Below are experts of layer 6 (counted from 0) of a mixture-of-experts language model. Rows are named router (the router's row for the expert), up (a neuron's input weights, with its number), down (a neuron's output weights, with its number) and show model dimensions 128-159. Each number is 200 + 30 x the weight over its row's rms, rounded and kept within 0 to 999.
Before each expert's rows: a language model's description of what the expert responds to. This comes from a sample of Wikipedia text that the model never trained on.

# expert 18
What it handles: Abstract nouns. Abstract or general nouns and their word-final pieces after the, a or his, such as situation, relationship, population, life.
router,213,200,220,233,206,169,214,159,213,208,188,180,202,152,196,181,185,234,209,233,252,226,236,197,160,186,179,130,256,223,145,172
up0,222,191,183,146,177,194,211,154,177,245,228,182,204,206,190,190,178,177,250,169,212,217,197,201,205,217,219,249,164,226,215,212
down0,148,180,185,178,174,192,239,220,215,177,155,202,194,198,180,199,192,194,201,188,197,284,219,202,159,183,163,237,204,238,211,197
up1,221,204,233,158,158,184,214,199,205,184,192,169,201,233,212,192,228,255,198,242,171,156,212,224,237,244,194,231,171,198,198,152
down1,193,206,177,199,170,217,233,201,254,168,145,166,194,220,171,177,236,151,234,156,207,215,204,223,203,135,246,180,218,202,165,218
up2,177,183,204,235,155,215,204,248,209,205,210,244,219,226,231,229,164,222,225,241,215,177,180,140,250,207,184,233,193,272,198,219
down2,192,126,190,212,181,140,191,196,181,198,195,223,203,213,172,157,202,192,224,207,220,168,172,193,230,205,141,207,203,146,205,136
up3,199,176,194,252,220,164,176,162,195,218,204,199,205,239,219,216,205,188,197,226,203,244,256,174,156,229,218,223,153,180,289,216
down3,174,152,177,239,179,179,177,163,306,222,189,171,153,243,226,202,186,193,207,176,204,262,134,190,222,200,197,210,187,230,219,209
up4,216,125,219,206,185,177,170,199,232,243,243,162,217,183,238,218,191,224,245,275,188,207,240,231,186,170,228,257,266,218,156,194
down4,199,172,227,205,176,231,197,211,233,177,182,181,167,230,207,201,268,258,204,185,231,225,195,230,197,221,175,219,225,217,170,234

# expert 39
What it handles: East Asian syllables. Word pieces inside Chinese and Korean romanized names, such as ong, ang, ung, un (Jeong, Beijing, Gyeongnam), plus other foreign words.
router,195,208,170,261,201,224,215,268,242,212,156,198,164,156,228,231,227,194,205,192,235,215,192,209,245,187,186,226,189,222,155,238
up0,223,159,127,210,237,212,147,113,206,180,208,186,202,139,210,182,210,104,177,156,182,170,242,177,205,199,274,156,244,146,203,161
down0,181,215,262,214,196,242,213,236,189,209,163,176,230,187,189,198,193,187,176,171,216,221,222,208,171,155,196,193,249,175,195,236
up1,237,169,220,196,188,221,208,207,207,208,167,276,187,146,210,199,175,164,190,159,192,206,195,220,251,206,240,165,191,160,172,266
down1,162,159,233,195,221,245,218,188,217,240,213,171,183,219,212,177,211,208,214,193,192,213,191,178,211,216,247,191,212,143,196,227
up2,238,186,230,181,228,156,178,249,146,207,185,161,182,193,206,202,163,177,205,209,188,157,191,212,250,175,176,210,212,132,176,205
down2,202,202,165,192,193,256,192,201,188,197,232,254,188,197,152,167,181,197,165,215,215,193,232,216,197,236,167,235,226,181,191,178
up3,294,212,217,184,241,222,196,204,217,148,257,224,217,239,183,216,197,198,154,193,205,188,187,220,264,197,166,169,219,178,223,222
down3,205,170,188,192,202,270,137,259,174,233,206,230,153,193,213,149,137,222,248,259,209,201,184,242,201,205,191,178,223,203,213,232
up4,195,205,214,220,253,190,181,204,191,216,154,179,137,137,227,157,207,183,195,201,181,194,190,161,224,157,199,203,191,206,167,172
down4,165,230,240,217,224,244,176,202,139,172,224,162,236,205,219,207,226,173,208,146,160,271,250,218,209,259,213,237,165,205,228,201

# expert 31
What it handles: Single consonants mid-name. Single consonant letters, often b, l, v, k, inside names or rarer words, e.g. Dun-l-op, Vander-b-ilt, Ar-l-en, or-b-its.
router,131,203,174,226,211,214,209,194,213,198,203,189,155,173,234,224,211,215,224,240,173,190,177,205,279,260,161,207,169,118,241,227
up0,148,246,173,192,214,159,170,185,170,221,197,160,215,138,203,228,200,221,248,198,186,192,206,249,120,183,195,205,220,209,210,228
down0,192,221,174,162,186,200,133,225,239,203,276,215,201,247,139,231,231,104,197,158,218,201,203,219,220,146,162,158,181,164,156,198
up1,153,197,206,173,226,189,176,205,231,210,223,222,217,217,208,151,206,185,206,191,193,176,170,143,204,242,168,183,216,249,199,184
down1,200,156,162,170,164,170,181,189,196,222,184,230,239,167,205,138,206,194,211,211,212,191,164,153,204,228,259,199,180,188,216,214
up2,204,217,209,216,227,243,227,260,196,232,207,167,169,176,189,186,202,152,196,179,189,242,141,181,261,171,246,198,223,199,251,204
down2,166,138,200,157,152,203,213,199,161,258,266,233,223,277,241,235,231,229,161,156,211,212,215,246,230,171,212,212,249,135,208,224
up3,207,216,203,201,227,214,252,162,175,215,147,200,192,224,172,205,157,166,169,196,177,171,240,167,205,170,160,224,180,240,168,265
down3,177,228,165,211,190,168,192,258,197,131,210,281,194,207,195,173,212,206,210,138,151,231,208,168,252,289,201,149,195,172,228,157
up4,195,250,183,141,225,216,250,175,198,189,203,196,239,233,159,212,201,146,192,188,177,187,165,231,191,213,207,213,168,203,155,198
down4,224,226,226,170,212,196,167,211,174,202,154,173,184,123,249,155,218,186,288,209,168,202,188,199,243,196,203,167,245,183,213,188

# expert 2
What it handles: List separators in data. Semicolons and colons separating items in flattened tables and stat lists, such as race-track codes, season results, and Apps; Goals.
router,191,201,239,136,179,186,183,257,189,144,186,209,230,253,154,240,185,196,179,162,218,209,182,207,201,180,175,232,196,158,232,161
up0,204,196,226,236,229,155,190,190,157,236,192,196,174,208,242,201,138,190,168,190,192,196,210,178,246,226,186,210,289,181,177,185
down0,231,192,171,224,184,172,231,155,230,177,210,224,175,193,176,229,259,222,225,211,208,211,233,237,187,238,189,211,272,189,197,188
up1,255,272,221,201,246,174,198,230,176,192,214,183,157,229,190,176,173,211,206,202,260,217,197,179,187,200,189,188,252,219,208,250
down1,163,158,187,199,185,196,199,154,215,228,222,150,187,198,226,177,154,218,174,188,187,150,156,232,173,198,181,190,194,218,152,204
up2,174,222,203,215,239,247,204,224,150,175,232,161,196,243,169,184,236,197,145,188,251,178,204,232,222,212,184,195,150,220,214,217
down2,220,213,220,192,186,200,258,202,194,225,203,149,183,191,228,189,204,124,224,211,249,200,158,218,192,172,201,234,211,178,209,179
up3,221,282,235,157,183,207,196,186,217,183,238,212,253,170,243,201,188,225,204,132,187,161,237,202,234,236,186,188,203,157,165,244
down3,205,174,221,242,170,180,187,227,141,196,190,188,201,187,208,208,146,181,218,222,230,187,215,152,184,200,238,230,191,169,200,190
up4,157,221,167,204,204,250,197,206,249,181,210,213,133,172,207,146,191,180,258,214,184,235,231,168,210,243,194,175,165,242,151,232
down4,226,165,215,216,234,204,244,183,195,163,219,220,207,167,208,206,215,245,176,163,234,200,172,201,243,190,164,190,146,212,206,224

# expert 15
What it handles: Heading and table markup. The == and === heading markers around section titles, See also, plus pipes and separator rows in wiki tables.
router,233,203,255,181,168,217,211,253,193,196,208,212,223,222,173,231,197,238,218,216,265,225,225,184,199,188,226,226,190,194,152,172
up0,157,223,197,210,167,253,253,203,196,189,215,220,186,172,180,213,202,178,201,242,212,233,243,196,151,200,142,176,156,210,195,200
down0,197,203,225,226,194,188,237,155,206,212,207,178,208,160,195,211,179,205,209,189,166,239,226,207,135,203,161,200,247,190,213,230
up1,223,154,205,239,231,165,215,241,238,244,153,227,211,141,253,214,185,194,151,180,245,224,200,215,233,170,137,179,265,171,165,265
down1,180,155,213,228,187,191,183,205,199,185,219,133,187,197,175,191,224,205,220,189,181,149,188,197,159,199,191,177,212,190,168,188
up2,193,213,205,189,169,209,228,205,237,211,191,237,234,202,181,230,205,248,226,190,162,133,182,193,185,202,165,206,204,242,215,194
down2,181,188,166,125,214,182,206,182,115,236,219,204,193,170,193,185,216,201,246,215,154,243,186,194,209,241,195,206,166,198,173,214
up3,168,177,187,187,247,148,208,128,227,191,186,182,183,208,178,205,218,173,158,160,166,202,207,204,179,190,167,147,237,199,236,258
down3,195,214,196,158,202,189,184,193,275,185,215,195,208,195,201,233,223,164,234,154,181,198,196,189,183,169,197,175,170,234,158,222
up4,238,203,186,200,181,136,215,183,217,239,204,228,212,200,188,154,214,191,220,187,166,243,199,151,217,220,216,242,182,210,227,228
down4,207,162,195,232,211,249,181,220,233,180,195,223,191,158,138,253,190,194,198,215,185,161,229,184,128,212,192,232,234,202,194,251

# expert 17
What it handles: Plural nouns, stat headers. Plural nouns and plural endings in tables, infoboxes and results sections, such as votes, points, years, %, Races, Sources.
router,244,243,242,247,203,173,166,175,156,185,210,189,195,171,144,205,212,242,181,208,232,233,246,185,201,218,153,172,239,201,219,133
up0,228,199,201,169,147,236,190,245,194,182,207,189,207,166,186,129,284,179,198,151,182,262,228,205,161,196,149,199,200,156,189,259
down0,163,203,215,179,222,199,169,204,208,162,181,192,205,164,234,301,168,231,204,214,210,236,214,215,157,161,189,186,235,268,215,231
up1,192,196,208,245,256,165,178,188,215,254,219,206,215,257,234,197,207,195,207,230,209,204,170,193,239,167,197,137,183,246,201,211
down1,139,242,188,206,245,150,177,154,250,207,223,153,163,250,149,198,242,242,216,202,200,162,130,205,219,195,172,124,178,190,190,223
up2,190,167,175,193,221,190,230,188,207,201,189,218,212,182,200,216,202,165,199,164,285,193,163,184,196,181,258,198,198,224,233,225
down2,178,167,141,206,150,193,200,219,220,235,245,147,229,136,154,181,282,184,206,176,215,206,209,159,225,227,248,231,226,234,198,198
up3,254,166,227,164,187,194,181,162,119,199,243,223,263,225,212,249,204,232,214,222,197,204,182,166,240,249,219,182,122,205,166,186
down3,196,154,240,221,211,158,162,251,210,209,204,256,182,217,172,196,172,186,130,181,207,220,207,158,142,201,186,271,146,167,235,204
up4,211,180,186,222,253,172,217,183,172,172,193,212,155,174,202,202,190,163,166,234,198,160,211,235,191,216,147,223,178,205,215,139
down4,215,197,215,150,205,221,246,197,183,189,236,175,182,256,208,244,204,216,198,190,156,223,178,203,177,201,211,209,188,240,186,204

# expert 3
What it handles: Table cell separators. Pipe separators between cells in wiki tables, especially sports standings and results (GF | GA), plus semicolons in inline lists.
router,236,243,243,138,184,173,220,229,218,211,224,175,222,219,166,248,212,164,200,194,182,172,233,224,215,176,182,171,197,194,222,161
up0,150,181,157,205,265,172,170,248,188,171,178,135,216,257,228,165,202,206,195,261,249,216,214,218,227,192,295,137,202,170,204,189
down0,158,148,207,216,244,202,200,185,195,168,179,181,207,209,184,209,186,201,150,204,173,270,166,202,218,124,182,179,182,195,212,166
up1,242,149,213,146,210,181,257,191,198,202,182,206,223,174,150,163,180,144,183,210,220,173,237,213,220,166,172,175,166,217,130,248
down1,189,152,160,199,144,195,209,229,186,178,206,178,212,238,179,151,206,191,234,221,179,158,160,179,234,198,172,186,215,119,211,143
up2,224,186,176,178,216,179,204,172,186,205,160,201,264,229,245,212,201,186,211,221,214,218,167,229,200,194,202,160,223,218,203,194
down2,260,153,181,197,233,199,269,196,187,211,217,190,143,219,175,192,248,189,204,196,223,199,228,193,192,164,206,168,173,171,232,230
up3,153,165,235,179,201,237,208,236,154,259,178,154,151,210,248,180,198,199,225,161,180,169,225,223,200,201,253,220,151,180,211,192
down3,239,221,218,191,219,201,178,187,212,193,182,192,187,163,255,218,242,203,164,190,207,175,156,158,237,164,161,194,241,219,193,205
up4,187,215,191,238,189,187,226,175,184,158,178,182,188,239,236,195,241,188,211,167,215,192,189,167,210,200,182,222,227,182,214,158
down4,213,199,241,171,167,122,179,180,195,193,218,202,215,225,159,197,208,217,176,207,206,259,189,226,194,165,198,215,214,242,197,171

# expert 33
What it handles: Slavic name pieces. Word pieces inside Slavic, Turkish and Balkan names and places, such as ab in Zabok, č, š, ov, aj.
router,194,232,202,202,195,205,230,247,198,168,229,260,200,174,164,225,235,195,181,198,191,242,220,210,219,242,158,184,234,181,253,257
up0,167,218,169,239,239,220,217,218,192,249,177,193,198,184,211,146,196,186,227,206,223,233,195,194,261,214,254,210,283,217,186,199
down0,184,220,185,126,224,123,188,176,194,191,198,215,183,204,133,203,190,226,199,191,219,218,186,248,180,196,187,218,131,177,185,169
up1,190,227,210,184,181,157,187,152,140,225,174,192,194,171,191,213,186,192,226,171,223,208,224,188,176,156,183,219,134,213,221,204
down1,211,254,201,272,189,253,240,213,180,184,221,155,201,213,249,164,221,142,154,180,179,175,195,196,109,197,221,168,250,242,259,203
up2,217,194,233,212,214,215,194,201,207,213,232,206,171,163,217,227,204,153,225,235,167,202,213,226,234,230,251,208,220,208,178,183
down2,201,208,194,128,232,191,187,164,204,251,170,246,208,189,193,174,180,201,203,208,166,193,169,186,240,152,193,162,168,235,213,141
up3,247,116,245,189,239,184,221,214,201,162,204,215,182,268,253,148,169,206,204,179,214,188,235,227,179,100,206,216,236,169,202,209
down3,188,170,202,205,167,229,183,211,231,235,141,195,189,175,190,183,185,227,193,192,169,237,231,201,220,172,259,207,191,192,200,158
up4,186,196,261,133,233,184,163,270,151,153,189,223,204,156,108,156,183,215,139,207,225,225,203,225,193,178,233,180,249,222,135,196
down4,222,170,154,200,174,198,205,208,160,221,153,215,231,190,223,224,221,162,268,194,174,150,189,176,231,269,186,199,205,190,224,218